config = dict(
    n_layer=12,
    d_model=128,
    n_experts=80,
    experts_per_token=4,
    d_expert=32,
    d_shared_expert=64,
    activation='geglu',
    moe_layers=[0, 1, 2, 3, 4, 5, 6, 7, 8, 9, 10, 11],
    router_score='softmax',
    normalize_top_k=False,
    routed_scale=1.0,
    balance_loss=0.00222,
    balance_bias=True,
    router_cosine_scale=14.0,
    router_bias=True,
    init_std_router=0.0114,
    lr_router=0.00105,
    n_head=4,
    n_kv_head=4,
    head_dim=64,
    vocab_size=8192,
    norm='rmsnorm',
    norm_place='peri',
    norm_eps=1e-05,
    positions='rope',
    rope_base=3810.0,
    rope_fraction=1.0,
    qk_norm=False,
    attn_scale=0.125,
    tie_embeddings=True,
    parallel_block=False,
    extras=['capped logits'],
    init='normal',
    init_std_qkv=0.0729,
    init_std_o=0.0149,
    init_std_up=0.0729,
    init_std_down=0.0149,
    optimizer='soap_variant',
    lr=0.0104,
    beta1=0.95,
    beta2=0.95,
    weight_decay=0.029,
    lr_head=0.0153,
    grad_clip=1.0,
    warmup_steps=200,
    schedule='wsd',
    decay_fraction=1.0,
    decay_shape='linear',
    final_lr_fraction=0.0,
    batch_tokens=65536,
    seq_len=1024,
    doc_mask=True,
    train_tokens=288800000,
    steps=4407,
    dataset='wikipedia_en',
)
Below are experts of layer 9 (counted from 0) of a mixture-of-experts language model. Rows are named router (the router's row for the expert), gate (a neuron's input weights, with its number), up (a neuron's input weights, with its number) and show model dimensions 0-127. Each number is 500 + 40 x the weight over its row's rms, rounded and kept within 0 to 999. Numbers have three digits each.
After each expert's rows: "gets" lists some tokens that make up at least twice as much of what it gets as of all text. This comes from a sample of Wikipedia text that the model never trained on. Tokens count by the router's weight.

# expert 4
router:500494522534490439436509451477477373496573525430515484500495535481538433548534511528444522426495458475486464561441503481515502478450514468502559546485562584497457513509472558508515471491462476508489468531471411573519497461410468458490495424454499513513455496552471483589445442553548493509514489530525548516526483483579532547450476444467435465559457501524533512491486482510507520519541
gate0:482484468565510475575454549476507456506502513460463528516474529456557521586484446543512537522496500450534435485475448471462510539520570609485471524553466537491480499510504518515568525512441461508516469511546496463445581484461498498524523541447419503557490562477460588480480486515526489499466480572503564465462548469477528436485486511547515439482568584527525452470542571560437483525521
up0:509522540525500525568491572474484528496581460477464568525480533503552464519559394572514487467536525534544484512489513470472491508523482556542509437524497573440496454491425447513566487530507502488519487493504468492467553511468489514513510474519485499519465488442498511514519494463560422493422472584542517478528617470450396502502455556513497449439463580532504460515516543572536459516522
gate1:469464570452482471502512489520495558549482557456510475528487500543496488552507494446548459520527536486512515579470519437530513540540461481512567438467508609541488446511499498471468528457489532457531476456508477541503496491555564499449369526509556459542496496560552515526535468447482542587488508449556429421521529547475520553441440507513535481508513534562552515546501527503420493477468
up1:537471513564505506491453512523542492540537488501535575538477559511488383512403484497561519456489481487469448463475591531467494520497484544550457469518404486466438470554460536467581479484490478565466535472526499446468517504465443483496479441536466449524463479475497565431475498588478505513428494498519525518485460462573479465509533476495490464521440424523486504501423539548492550445493
gate2:539566538506436511483499425487505454511462509557560422541527452474503562540467513478451542583486462477522440463482505555520492460498562446519424533501411514516501519513460558533468525501451450450500600507458478565509544483479483534489484519496557488538538457500508497522422510506485500503499478448472459533485473448544487460555517537467468499469560505538599453488418592451495493452507
up2:468441482436500505465502479459513464425563570489485541449429481453523524526464360465557524479454448450567524479521540545539524470519451565561432539477516493498484523494499462510481455521461523516496474471495491521456381444459411508538493503493502435442492530548543475501557506558507510442460500535541512394444491524485501499538548499495460508525519463476470512506488443517495544511507
gate3:528470443547490518488531495479474470507470490525471572509529553551477466491499519479448509474466493452506503496553417434487563482479536508470486526466432499553546547435493519426485417478500480455422495518505491497483441473584508548457551478431457445475494495552458458430540461510548491542496522454521478591502574459570547465577485469549529495554512461564515517509559547536511485418507
up3:496410465460560448473501545507469561470468557546499495581491494470498547532528474482534456517478518502508473481519542553512501520515560509475533481470470529476402488528500538538453496508549546525624524477445552543525473546491493487494492505561552477463480447445541561519505492508449510457458460494457553529477424510470493490428529575539522488520432494456498455483467402484425482582558
gate4:519536511496533468472547515582458490457502504535543417484547458513451572467483570489464481444536401525505624596519519541556540465441416515547443508459501563498523522475530504494481522457494514552553494534513484494552484501447528529535527508436481527479437468514461511541473428450467543504458445432490452496444500532554517481543542530532493535543527488502491498485434454450516516532487
up4:524400463485524558405564504501535463550497502515531543494517559462544512487437575459493490562518516431479430453481520537494499467445506525459480546472474480534573552511487509470508507532493440489485514458480561515528490514456493474519515464433413486466454545499489425526520558491526515564523464556512490535541438486437462532533465459533519585429525425540448436513516513478513471458561
gets: " first", " second", " one", " third", " new", "th"

# expert 40
router:472534514493495472410456445423525524486406517586478523478543486528472455519492449467413515490470540550473517505529494453520492419506527457494428529521461451483511460501481421534554552507487462537466497546509494433499462542486529516460590503511527544576504504524497470480515478550469501526503600521473475518468514473509489512575510521541495550395519568478509502457490486431597538488538
gate0:482465524434509518504522458517491496480430534505461560491408474407537479466490546515468511472478486475568473549514461441508485530431571498461370464520532529548515585504419500446472542531439460516488523456511490432521424497517487512485513523551451445505490575481485501451467467463462555473447533518484488510497493494512501510481456534506496427490587502523565510482574553435500472519461
up0:547469462555473486505447565473504458506515504501541473517490553510435514487561577590417563562530463546518516508514526495456489511549519497473494532461531474535498432526511483507563457546521514470460492538518568517491538570485498459478470467476530533503442502452508527556451443506594481457438420444547470452469546502478475445516455433488481517551482487465546475464429569511483431431462
gate1:517530414485458444489437589459484494494414427470478501504492460436535521504486549484528528493474474479539464533498530561427546542481554572488458458556523444427478502503487453530484564465518495526510455540524477474436474549520568463405474519491459474490495489430550474505488495511501476548436396483597497514549503509524540464518538501480497513460553530510567493529506457496432478476449
up1:582477553542542490510543442505480533514545549505545500560484544523485482509515479481506457587475496457493507535483539517503455439523443472491479611546474518502505488561519502433485434530510560475520535463547549496583540454522447485527555534479529476507490509518467474531478518456512582459566509479420462558425470506511507564575452465472515512599442453509512472503548413479515453486494
gate2:514488538534455564494473509475427487599483526606524413486529430509474480494478438471479421594417556484479476467499533492499463473472469474494482577469502463498486529536501493475483517466500473489498530554500503468492485484391536443520509445471500540551552477508610436435500471579566457513480483519447510496460541545506484556508482568476527523514495524525492477472481505457527475535441
up2:506526465504489461541414541420564545548482547482461420543475449431532451542488490542534463540503545521476538496519505442535545468523554484503502480450462520468512461504463501516519421479515499493429512452430465427546529444493480491510481573520492563507474430524486499531546506468494483456510548570528539477421473562490472474495457520510487435482542455445481536608429561546478487479467
gate3:533480412532514547489473547449534457525551470565467448493456478487435465536569525510432538561571450537501510478407549531572503534478531531421509567441513550502481502553460486523537468500499470584501504507478521515576518512461476506469497516504482517566551515466554509496487433477437545513486480437490510521477502507498457484444568479576524495574618523508495569535485522499491494497494
up3:498540495444514437569508505551527500459438532427566482536537468562455579482449480508586488500432512526485571497536486468451540498516475458503434483489455454486465529476465536480389507506516531475470558472544515525502494562508470472475489434530476529463417530595507491496529543492563455448492502527433489459507501486511526545542474490479498464451436523461526417473549463567430514512506
gate4:543550477536554445549460544515453480528530564519524443510536532464447505530557510464520523432477514473529477508555515469524525399476520497454482560566479532450499477570502515559503483535401506485586562576433473534559520445510523469514505513464552538581436568552491521442533532522484555561524559522448518455497533549523480524490492540536529483434470507503500501474524488538504443534474
up4:547471451541540542513533445560469485568512573520478510539567560521450462453540578493549479425521505538486442504480538527494490421470502554431516480483474527467496533503564470499536564553475437404549473553489512527530484422519510501505546570455455469535503502496532564539574523536485551541458525478472504515557507499479455473522465540498520439490501497553534472435460536545564447537477
gets: ".", " |", ":", ",", "′", "°"

# expert 36
router:500416530489525449510528506465547471479466515520530493479557499505463517466516418455536605553453413476548512504546467467512474538513451416515479569545417437451539489515449474476527514459523506523548470547550528522431540475437474495507536464452506558473444535570527527477522519492458487505450503491523461473522479465570560505528455489518506479384549473514489451455496532462491526547568
gate0:539486483515477528521484476516471442516530533501433508490493454547446586482484487507424555472481487537564506451475539496484415513579518477530422511466486547485532574448470505574500487490504504434478412465495507525524500565515544483529516499462467504539396533465465443469447431517441459493465517416506437438461525494479481544484440510508450525521541524466514454549559552492475587522523
up0:409541550564472479514505494456513562474492457477553497498550511462517464491556517516522469471490523452448511492501558498542534440510526505429543499503528501467481400532511460496492442457416528521530570574425427506496543421457474524480476493488503538510536454576461489531517522506472478440567547503491509588611533561452555492556535488510512513502498506541577458465485493478531456523486
gate1:519487473417489515504527502514515418507499503479525469414487491457453532466441413449519572510526445454503544607480521460511508536531515533579507498560514421551464487471557469545506533517483505576479427595518567454523448506503545433521492496561416479484466497545495476561531482510456526513470518523440437455521505509536481571513506530460533526518538516562488539495482497447495522487445
up1:493498456473493549518552533551527387511465522509467459471436490464444525438477465474527506513486457440546485488513508415563460467538511527528450439566528518524486526412515504566535539522506517494518453540411460486519482520483548414460574506549519503518513448588500460538482482511496552543431502504429487480572543528522455515546483499499557508513473542582541563545496486483482530457460
gate2:584489577458446467501486523519485522563481504475455475489541476428487471512544489506485476548428448523506508483481514477448488467535510422470425534490540482507502482534481520485490466506440501521551470485485546476493482474556525538493512566478504541516540490612447430527525501511512447482424370484495509492490468551541491554590477564466516501479469459455555526513442556458499547609507
up2:503532511529558555453488474526458558478461419560471499392466493403455559453448473440482442444532538512517491571593560549532538529493521536482516486492472537558466504441527506487469478548548474485538535545565469486506516472474475489530485526448465426563492451492469513497501537479527449454481524532546561510493530496477519496492537542540500518425494472536498541467524404447578488473522
gate3:462527446575554473468519534458528478433572492595563515523510508537470501514526512445470483475482513466485457503532536505539466476515495511496456545448538537541481476539507473498490446530502470478577519474458519486536567540448533531443549481459460534496470516411568516439563470477538530475495502444515489457573476516497466503415450497475510517559538576548535440541609567565527506470525
up3:555510504442439519515522404478413472533474534388461471485483507499526513507456505556523490525545449520491487490484409505475535476534472481492501474512484475475501504427463434517476534479486501591434505478504498558434420436502503478520457553513563452537521508509409536542416512490566468550499522524493502513477486508553532509555517510532509468475543496448483492496376477438470469449544
gate4:545450443530438492518510451558571488539488510495537441480553442543519490579394559472539493487528488464562469580453497489527484476546502586489471510495507463410482540413487479460499513519515492515487549415515465564537508539533546531534475570486543584546497541535552507492463510501508545537455455520552509484490507425533506504498499514568468541490500493520491576519477563485470540441467
up4:443511535477479474489479502448533539478501410521448518477460519501500529436508442471427538482482533518451550476492465519511588504512493489541489519473458569563454504561563481504453478511447487485485498590552493434497511457434458509504573436401464433474502488416457538434584397525522506466494521502475471500498486568433470483505458522482502507498455536470553534508513428519530516479511
gets: " |", "|", ":", "-", ";", " on"

# expert 23
router:515461468494434476437497505451488470450546497432422493563464531430511472541535460539463493447512476471523466508503527507570476555517499557449546488494527528485491475516492574457506395521439499477430437521517511509451473496430436448491496491476518545548515517491438442501534435524571526473475468476480524518563475490501543522418407531495445541570494466580511537455471524532475486500563
gate0:568488440469478555500495517498535564489444415523495512557474479589460541531480486419536478570515469598546490498473551540450464559568560491433466528526464499511496515483565504434425469546479525508502529514523611565538450541552504475507506534564456513534450504518504462471483523497476506457449525515502509570511527558407527471484487543553528530538535445517503509501503487496500451464491
up0:603459450430493510535500498463536509483452483539459432500460486506472529416467473430473529563523454591515432527541569531491496484526518454484504517496523530523539543495520485456502487572478493463481509544480545600495383456537453415538558529538523537539449525526511480472528483511463489541505454463488493472495503524451486443513498555605494543492576496469513521467483465458439508506470
gate1:467541573561494447511473477446516610472456529528547453502414548510510504483460516533486538436491464482466509521541530574440524451555519475450429558488553503485419507507513533460474543531472518534490476484496504574542505513545498550420457534506469568463492509419586494492520467477427419493541491520492506506512509518492488507504515514456480447495561519541585526445484497505494595512455
up1:519414482498552530566488502514479462464575523471514502483483488525531507510507519469551519513453493435581536555510540481545539500460441533489530473503543585501552427547491479522427560525488521526544522465560548488497517482450474409495451469426578378478524476517441460490485537544498588466485543558490444481545489444506465604501487551479504513495448493471471513510517505510522463507535
gate2:547547503518570466492503465496525479531476476435487527499538500457526550557467502532458405466595585532551527526472516574511490472493521557464475538506499488583574501498447480526521524523482485480463536553548495462499478517480467455524504577478487518493490562497503434468505536515501420450450524497504501491464546563583522527490509515475459509452411514471534489412440546612490515504565
up2:526550528502504453467508488468500479458502613479471455457479500482434509482458482451508500474479487530453450527447481501544538508489540458524419557496463552510462484469512458571501431558505543454479521534490469510538554464565527477531484537533506556513506521434509549532570530524446468487456451523550550366457509543503488564494444479522474544490523473459511583438469585564482524458480
gate3:482473430564498517470509484539448507471487435509501483469453575512501463532463523516538397482484414453574573462392511492491532524494497566411539492460505492469506415530510476505474503406470487616549483482483494485470417509492515487473482451417503477507508523500503514436520487432489498474530497512493486507527517536457527496534494497464455494510456568478478545422453506447462424489499
up3:420461551495509407476536458569536558438438489526536519486416522494517525464454418464550466483574516530545519485535453416494470530480557471468590544502465470541552503518496475539434549465447523494540549441467472537521512535500511470478520564518546471505473452517558535461458471495547484515507509479472504532518514527507424490509435467469495515445523527509451548494435478494529597442477
gate4:534457407471434542490542478500486508502528532515571540518494566477464511519480447519453389465549423492553489535422521491526534440504495494551403483506541513517490473515515504568522558566506489598472468490533519426514513527471525523473546448468490541489549479544447493526438497479484529477520465442499513530463508455510493466515499619542508593480551504487549549535459532482506459530478
up4:535496456448496473450552506519472506497541538546550527496515519506533433517491486526477384395559464504461437502456490456495510438513511500477425485515551491544478518525484482535588525529601483540512469510519464482439474472461531467440523484430480486514562422571471455463431443464517481517501512445468492528494532454542487503520447530496483542523490502440489569564448537440541571513527
gets: " the", " other", "al", " new", " of", " their"

# expert 61
router:539467523542513476451509515504542476504443499525508562450497565536490481493504518446515527528485477497488526588559530513495504470558475460536524567463448470470507438457492371474538499407500416558540487541566543502500448490463508439449504477481564576515460473534545484508544502501419469475508517499498449448457466529537495469559417456543530515457531619516510497494533520482521550520506
gate0:478467477448547560502490491540416537482460517458504453566497564479474515479452497568498451522458502570463521557542435588534490434616467492484529537527472515542552491463554496451496475564487490543531604503505606516465473501458564459500493469517501484450499465531453500474499557531504471498517467577503473461507499511526459490533492471469475531517466529483463465526482483573413458451549
up0:582539479496549463553492558480506529495495510514461554450510485451571495553519515548571489495474454472469493506530442516485432562527546484501491524465586475534514531429492506461520541516494532517515546468514462544467465461527561542547538500492456430481505505501461560506464499485619482472519489508503556521528517567511572429504507433569555537513393497471503515423474402513468509466526
gate1:483420480538510516545519455547487543517465559502471451508527555583451505493488573451483505460492467481529487509545488482449509486426453465488501534572519528556504444475477512540524517510429527471495441522489478472481543521465490547357507555443423468544418462500529545480472436486468500496491511467458496492536531459417410469505498422524532486539505416497515517574511519505529540462507
up1:536476497484457571540516426522450508469509498536510397499525513567510537458456600446449523477530445445553504544535468507424471458447454472498438505519481548504502474564478486573501534482463495433466471507466493503452494519469548475491518494423445485507444533491473470524438470540492507493459474383500466514546460496478471500527501397480477491547540400524488497552525508499575516480481
gate2:499482543490464522521490551481531461522530434502534535488407515540496497555535477440493451546526494478516387521543463484531485477498507445532473452558535500512468521488533455502567492463489528535454458599467467472515449499469550493482500559478514454512469405485480491525514507525457445429546442523491573466546507505475530416485562546448446541449551493489445517562447546496529442423448
up2:477479514530432501505488459514510449514472564522487565481437491480489504564478502493538425537465473519496505451462496467477470480451536485455485437557536437512526552475538461509595499494455529549457524583426514500476452472525531532541574543468483457520533493453438546498502467471492467471428484443487536510484501548446628441512509516438543491451547539478529509562466480428421456493518
gate3:459491466459493459448542438498492567502569486534508534471432547431503515491490514437514547507470502424552580485490449531532553551575527560550487526483508465575500485499440527530516482444494565541452536489555482467470460442500539472418477458515460553484503469476469532468586492452503573480558444517461528479515568459575507497505488513503489563492520531540581544531515514490452500427498
up3:546429520467572528469470454509486475509475558533528472563519449522480569451510550550438524453526471574478491483485569491573416524486398448434499498556491527540501510502468496549474584462445569474490464517514491545464525540506513553547464554487543478486474578446555481479510496497494529500491537541461579470448455478482480512507492477524448511540539512440539549531458565521442470495444
gate4:502482528527548402483434536520466511487478491466522594470559500518463545537441491497546478514481552537555525504502381537522489479460396563528421515492445467462464521467454496514501543464500541545440469487571462489513527473479507450419481523408529475543506437493550461540501491528493486537516521495455450497497440455522510583495508534496483464528498594530521550534481458555509538500529
up4:522409571546525497560541553494444465551485527496450435539467439507480512441518539449483531532461505492553537520462496484502475542521496522577448533441435488547510478465517520453435540469548463528505548446532487518557603574517530489480496472474459456582438466508529424441534462498470485523501480466501560519461444444541468516527467488531488474581560559515462493493443528524515541522493
gets: " |", "|", ";", "N", " /", " *"

# expert 2
router:518427461433467528506508502459481410506560484413493523533449532495477477497509496559468480497512455510560431466475480495485478536465538520477526544487473583517460561467525508485521490538471535489447412471549476494454480503475589468476523534416487551541524487567548494479570446533521614465486485532512494508517500505513463517451436477478520481496456474622501539383505511522500497491508
gate0:458489498472487504530501562495545515493478569472471481465509498480432553543591455450518444482479533586540503455494481462523453517483552428500552490448497450609525432522470428486530483491419600555527535453456519512453508459490568574545492474524520565505495426491551545559499514485538515490452423481469519532500483507522454516442509561514479509488529527497536559539532544515556493512525
up0:529515547485446516542526515462515542497535538484481538514465468530526575588533529492488439495558476537465504465498488540523533481483538456426549496460562452560440589558506426496459509532483543498571489548515596523537491495492456564442514493517451469462579515520496505435503469487484490463436489475471525529547569503554440527524536508436499456538592542530527493487453571519560526542494
gate1:528480505556518461478541506517462503512451527544492461504484501412531472451513420430543529556569468441448481539477474482569480495461481505494534465503461553523537451509447472514564465547475485443522479555525553495478514461505525507500611470491481483514453497500483541515494556440530561536505509453554515473508555515538607502496450440477524547484537456468603523559489522506546523602555
up1:494519509474487523554461497433507538508586505466460582490438479547477556521442562561497470439428512521514521434515560480441552497569508475515487504531522420497471476499570499461530565483527513510480528428506506463503488559545504513519453519577554531509543475467500488525502471539490419479511445505456483470517474513470405530490530576507481473546459519485420510422511494517432485408445
gate2:540554524473496455520454543540497557526445559471507531564504550454453459509511589462537490505365538553430546531488530510494476531602510468502507462483474525479509623461527546453539531480516458555457557565528518495536496466531492553506539531525549453454481518474534488530533462550529492480464454542491474519544538477504494469559527535444539532512450526531481529531512541489460548433464
up2:519461479563463495357520522495535442477487450532518491532466436551536520469490424432477444507531495540532517461558492489474558490474532522515506516485504470446494475496540411576495465539475507544467490505484520552533470477445450463541450482435478438440488461480432586534459532538488568472534529542468549459451514493486479464482456469589502434506495489555502496496457491509437529484571
gate3:434436490445474553528570503525543548447490499498451535502471522480537595534495512529496551484495496499480496456499497530506428570491472615462407463520512472481507450505477506463511485499501478530574487497553589534533496489483504551586557529480485443562422550546560556476465479513524486486551522457496450501456536499475491470473456480465527498515457537553399486439492468485568483478549
up3:497462554459559536452491539476467488544520493498494476541541561465455481487482532475489546467486474518443537471420427464555471556507532421424543438564530458517539458479516455506488519515483536445530511424512509542547482546440545467493550519407475456448554539514434501505422500522468462486543488537541471513539533476580534529513518453465520481528491602523494525454505462490522538435575
gate4:482499491534487445495488499550443519503422480483546527506576533539522525438553484452481565502539531555519466531538436428519539557480499468484457517485454470491544501552602465530541461520514441491498505558605508491577459485492533435563463562467494473452517511549536488493473518444482442497507527530458433527501543530484530464573506506481489477443551568434545537424529476422490494503491
up4:508491497473576424455523484495423539493481536451471477517429440527497481511477508527440509508506490503488555464545588539593484475589503402513547454493551476402510513466445495529424549503429534488527488461508537549490505512513432493506492514526562533538500539507478472451447507472498501479493496468503550533509517564553545588508538491521512476511487548540514510513551523599431519541567
gets: "e", "al", "y", "ing", "on", "ic"

# expert 22
router:466459454534414437456553498473537541461426457500478486559537537494536548522558452551410487466523497470471502536520402518450503532516440513475449459501462434506510558490499561516514433482573449527504428490546475514525476518456497526487527494443488454515511458535471471439415507493504475555573445471468562487471483508507511503525470520538541597529539480480534551457451537491468479467563
gate0:561497496539580487542452540519500527517525520508540449419514564481521522445556578496544602535486491509416475550563469518543469520538515508493587492442548547479508474465525517437561491518445486479556413460513454522579510479463514530552493500546552411511535554448501501499575504472549526474495522519483504435426432501533514499550447516535490512536476505499500514496505564526498505548531
up0:491497486513528474479481530450505501513536459493504466515497492545456484470583529514531526468519461499467472501555465537533611485508499575555464501583518459460465533478505497509487479474533505474519458535518506468458553473457498516498483518534491488512516525453473523528498496437485479519488483491527611480496470446457426563455565540457407399575524478414573432487513425464473461434406
gate1:525447502443538519524417471602502456429493449545560561435449498496565503476439488482467508470564508519506540462552526485519566503518481587531496553501452490485485482502496520571540575610516447509466547508470484529505521462491521488503516467515470496459564470465488548571454495589527533546464484466508542458518464518527471524471546481458523517509491518496599501549427501540537507527562
up1:552557550552441516508520478507489448545505586420503451523581472497529520512503451490500500512376554434498497515475452456514483491542510459572482503541558498504515490477512425467547512466505536476441480476591474497477510557396436493557499574441560557473427502523484468483480436535501546457532517477533523518484524463537468486484453490570550518428507482543481484500554501512527521491503
gate2:510446504468487471518453452503578479520529517505540485420532509520518510503539518506451474610515408525498465509466421473523481516510510548457545486492544496517567549495472526466525534501444459484472487552456525497519465537443459461517495492473536513417477570494546444464560490558464466520524504555416455551562555480546480577543507452521501481448411498493516411500472526486521516460594
up2:437514513573561526433618426535570480489499452540389483541538510455472536492541479555492515503477449502508545508538521486502479450512580481498489536474462496538486528436514431538454424495607508441494486494523598503535471502581512507527496502465511470559489397477506505518440490505534490492487502456485456434462526499553539487451486528490474495470541537482506538520489545458505471481533
gate3:472541591510502529487526516531490496505453547439496520574488509497468476457558514466523529465489477537424552409483533540550464497518496507485487453469510448574518510529509498479435559504495496449509485529502586527474489432443507506414519479491455507584432475432462495519506570466534518474534483535440529471462543548499505582482520562588549480607539477445527530514523511486482557548503
up3:494519503441520494454534510469495523553409454471522520491465534496441475500552440488494553445462518483461489502451523489548452517511484537497482564479497481541503449526464455491441546459484539443491498534544488528471456473467470476445540430459508555574496423398507447515491520546485534478494450574503509491513504530468556574439486537526447475599511505392562585516534468487542524501546
gate4:389543503491470469446511466556573475452503537502449450550495546465503495465514554511529554474461526381486483485493428447521496533543569446527478523502489489514497547456504517493502430469506554510395446619468499561532495478480491417456571530491477478550513499512526449532461506450520504465556456518461490472516527541529508471561480507480508552510473530500535523553487519457549425477495
up4:591491482496458526537476570521519428474521498418495494490510483533533479484481473482541525489491526529451562564412465478447515477541442516449470477487488516477515440498464416517455565476500501437475534493516425436462481528513469493521458464482499486429510566484535480466435501533477512534395538492480492498579471444523488604530498471439451451463471484474476596481551506572504482463497
gets: " the", " of", " in", ",", ":", " The"

# expert 5
router:484458489547487529447505507438495460495510495408450525633539504500531528514545514512452480473484439391488490563497517522469515525478471503466564426463461566511460516498478544464545446503487480518516467452500446545455477519483504520473479485422519494507463500563507464482522418481558381463508410467495525512524562487463526513459479492478448503567470535540529518450519542506477529460579
gate0:509464483499518562551481487572522573526526517448468510538487501508562435470492584494467507588465561454479473522479532473496488469478464482456497478461521516505430403534428579539510493512519569472478501462412549531524527521449512419524538502477457445588486469526532435492493531518517464470515469459496458512570525463515566478584504495450443473473478482520545545520483501524422498443545
up0:490464518519450542487435501464481615548488524507486465510545451513496482476555492458474486490484363541512542577455515540517531481482460528515530480497470545484480505466479503510434525476501462554544543529458586523523496480434478489464424479452476431473506477525445385480500537530519536455461508461520517559522449480464464559519520541500464422537463422498542440484475483456513433505468
gate1:528509463496489481505498524570525534459497487532509518525470496506470500485501571517402513562553513515508456476503459492506514533490453484501480529440514535513435496506431539460599511406568500556496589466494526552519548579497450503508556458503479496555526497472500432574516442519533422510509436454485531482463547554524446484474550456552406515478496605537482490476469509449504564458494
up1:475439444505482569478479470533536488508513449484476526544508535483482483513486486476474488461546448493407432430521464541533485491479493559490488526562519520562488521439541510479481501500497484519542527487423578522521511540510486559497535515524541442522515524448487507505521395605484459608527495515483558548470506482494482551440451535524393535566498425488534545465439457454514560541504
gate2:438543445450500508453518481492488546556500510491551520530554504552510482460536525497499529552459525484494485526508485513515512512491466529468414467515498531513472493450616525496495536412415526554460536529550475485610484526524488513500493432479408559540452485488418528459451467519522431495517519501538494462545458550457579505521476540521545528459487548523571455587522465499461468456556
up2:552435448551482537472536524482484539552533547477479494565488552539438474461545517562468472471529588434482469393476480592439460476602489482515459494468395477494479476469559480524472413438477530446496534539480528522546495517510544511505486445500469450465476448537424478521517438430491451466483507479514509521481548500495527481490535553529494557511475511503540486519471447522500442496533
gate3:503455476509528489480491546548506518580537513505454513527469500581527479542472580472494465362466552489573485542546459503502504493484525471488509530443465460496475467509482448467523480531541508476423558435465446512466486531481490434533502470527437484504545514454548540476501505472479526486457467482511530458520611455446520407423452470443443548540476517479473520486584505495435523536534
up3:573472493530513510466491506496497461556541465410484503519459488459559568535420491489600532481491480558553504467476509531452521436455495444467469511529458434506433525487509480504548499520479554495499516457555604561405487532552564523492513482484544537531457463544456552473542462486516474465519593485483507500515478540510495381489480459524475505467514511500485545402506484535501510554474
gate4:598482461494550507526493564518469484537467491477511583467534461436511501459528523475449510416542526526456485466523485460596459521575511520539533474503517538414581422505446463520518534555458473473465502467551493531469513469479450468506492422575527535515430500526555454577566483510523490513516535486475474516446515481491447521412471417512527553455511523532518520552512465491519556517497
up4:531464464465488496484515537450470574551536467553574456556499452555458588486520514489535476487541540532494481462525490533470438539570519504530480487517535449514463501458481533446462493403495515513473563533431473436456484532507534467501425544482511476490571541452465471505451476476485531530417476519499460492523564532454522502537532522508425578538363489495543448535530475480490482453490
gets: " the", " his", "s", " The", " a", " her"

# expert 76
router:413413580469444428484451488497537507441478492443470477551599538474505553491491481495469511498481488451447516540531464557491469477518443508487527424471488471476513508528468484474516449528479443519510487475464475563508537503550474560482485500467543457544478495592546462500467478495531452492501429433485503522477545548491479535464501476445483494609477571493523506439507545469559599444536
gate0:542510526546449479482520541517544500498541473517459570515547477566484494473444513512492540405440617480420474459505412593487496412464561528532504513574500466504498568472497547492469454536530472421523537441496507536486524516495525451533562509498500419520518451393486507423453494534538512516532501492488505484492461505555520519531492441477493548501527501486467525539486500482547537499572
up0:561425474508485494500528520471513533425515469510453593450488478513524582485540511541505572477441546475454455486455490514566464475505489536509502558490577465464500503489515513505505426540537464466570463500486478547487520458480621502500536549496534505550492437472539548484499451427525494542506449477428489480472512537510529468463449522530501531491568608466548555554502470471482468578457
gate1:571491557567512555535415501479579546516477485509522551493489558468540441460464538542462495461464568494448504472537532501539504510512502497507558516496585499516519489509473532526462610480421517472466471552493494538449526462472517462511427472506539579435468456428407507489493521487460450483458466546431466548536521567545463514473520503498525471534463536496459498558528543517423487459533
up1:485501564529476541493410467468549536507516471485537546506489523463528450515501511520518553461425488438419509494504533512500508480408526474457487519484475514514513476543483571464433581439505530470481592496498540489399510528490491540482453405486497534397491510480490526456486477539474495494476479497447456557591455526511483558503535504496482486566437511465501458588581513461436504498488
gate2:512548515464482508452448564498541500471498547479490492470522525464563541454534530591491519521468446481497491499492457518495525430443535628488468455585540498507458516493556453479459501511564462471503454465526506492476462516461506432482535608527533510452496557467439467568482494496551439535509486544536563542475438428517558464520534580483479478483492531477538488544429490498469535547559
up2:551544540461454460502472521512552499484483536475538473481497532449498534449545529582472470553428469478479519505504506453455562507491536552469474462520506469502441516563513517539462492497563468500521439503557464542487423525474414443441522505537550510520505557500534489561432528543502479492528453527465498488498491444552527500524642597521469540490476537568497415521502481427510558526527
gate3:495453527515410580493474491494421415528524501440449502513432488482441511491510448510564503454437539468510500537506543548468487481507477569471541491467516506503463517514529457572403465515444547460487460489501488481488485554546470456522495504497503527506563555509466470571466467474488483534513484461473460552565426499462514529551517541396470428550466569429537525515494528493443513572513
up3:529502500517623482512511483520585486465540503522529518457603539522553514474489502517565477579511419516484487482500491502484554501432483556522468392572488490498514504449525570517537420483430488503483481481478500495547535478444475528514535465466566530504480523512400441552514482485539506513465527496516508442461525579483518413564546481510445511493549480494497452544473479467550477453464
gate4:496516507492488525552461530427562486417474505462465474584477524505488499567502520517570493509478457460434568480522507432444492489528540522492536555459493574527465507505496476530505444510493470528505446507547531487485458538565498498483520574421433482478480513530511493516566472503535465433478541420509423524446526537509469455567437414450446488539464499487449546549500570522409465495488
up4:508511548516424502464478537558499483464503498543566571518481412544458540500512442512511512517507473465464490469498550490605512449595513535469525477482521447482479465563473555477405476512453550448489492577480546525566532516499499419525473465533545556503559558503502590584479504487471443563538452578457449508499520460517518432474494500525505447476478507514526488493482538537476507511546
gets: " the", " a", " was", " The", "The", " is"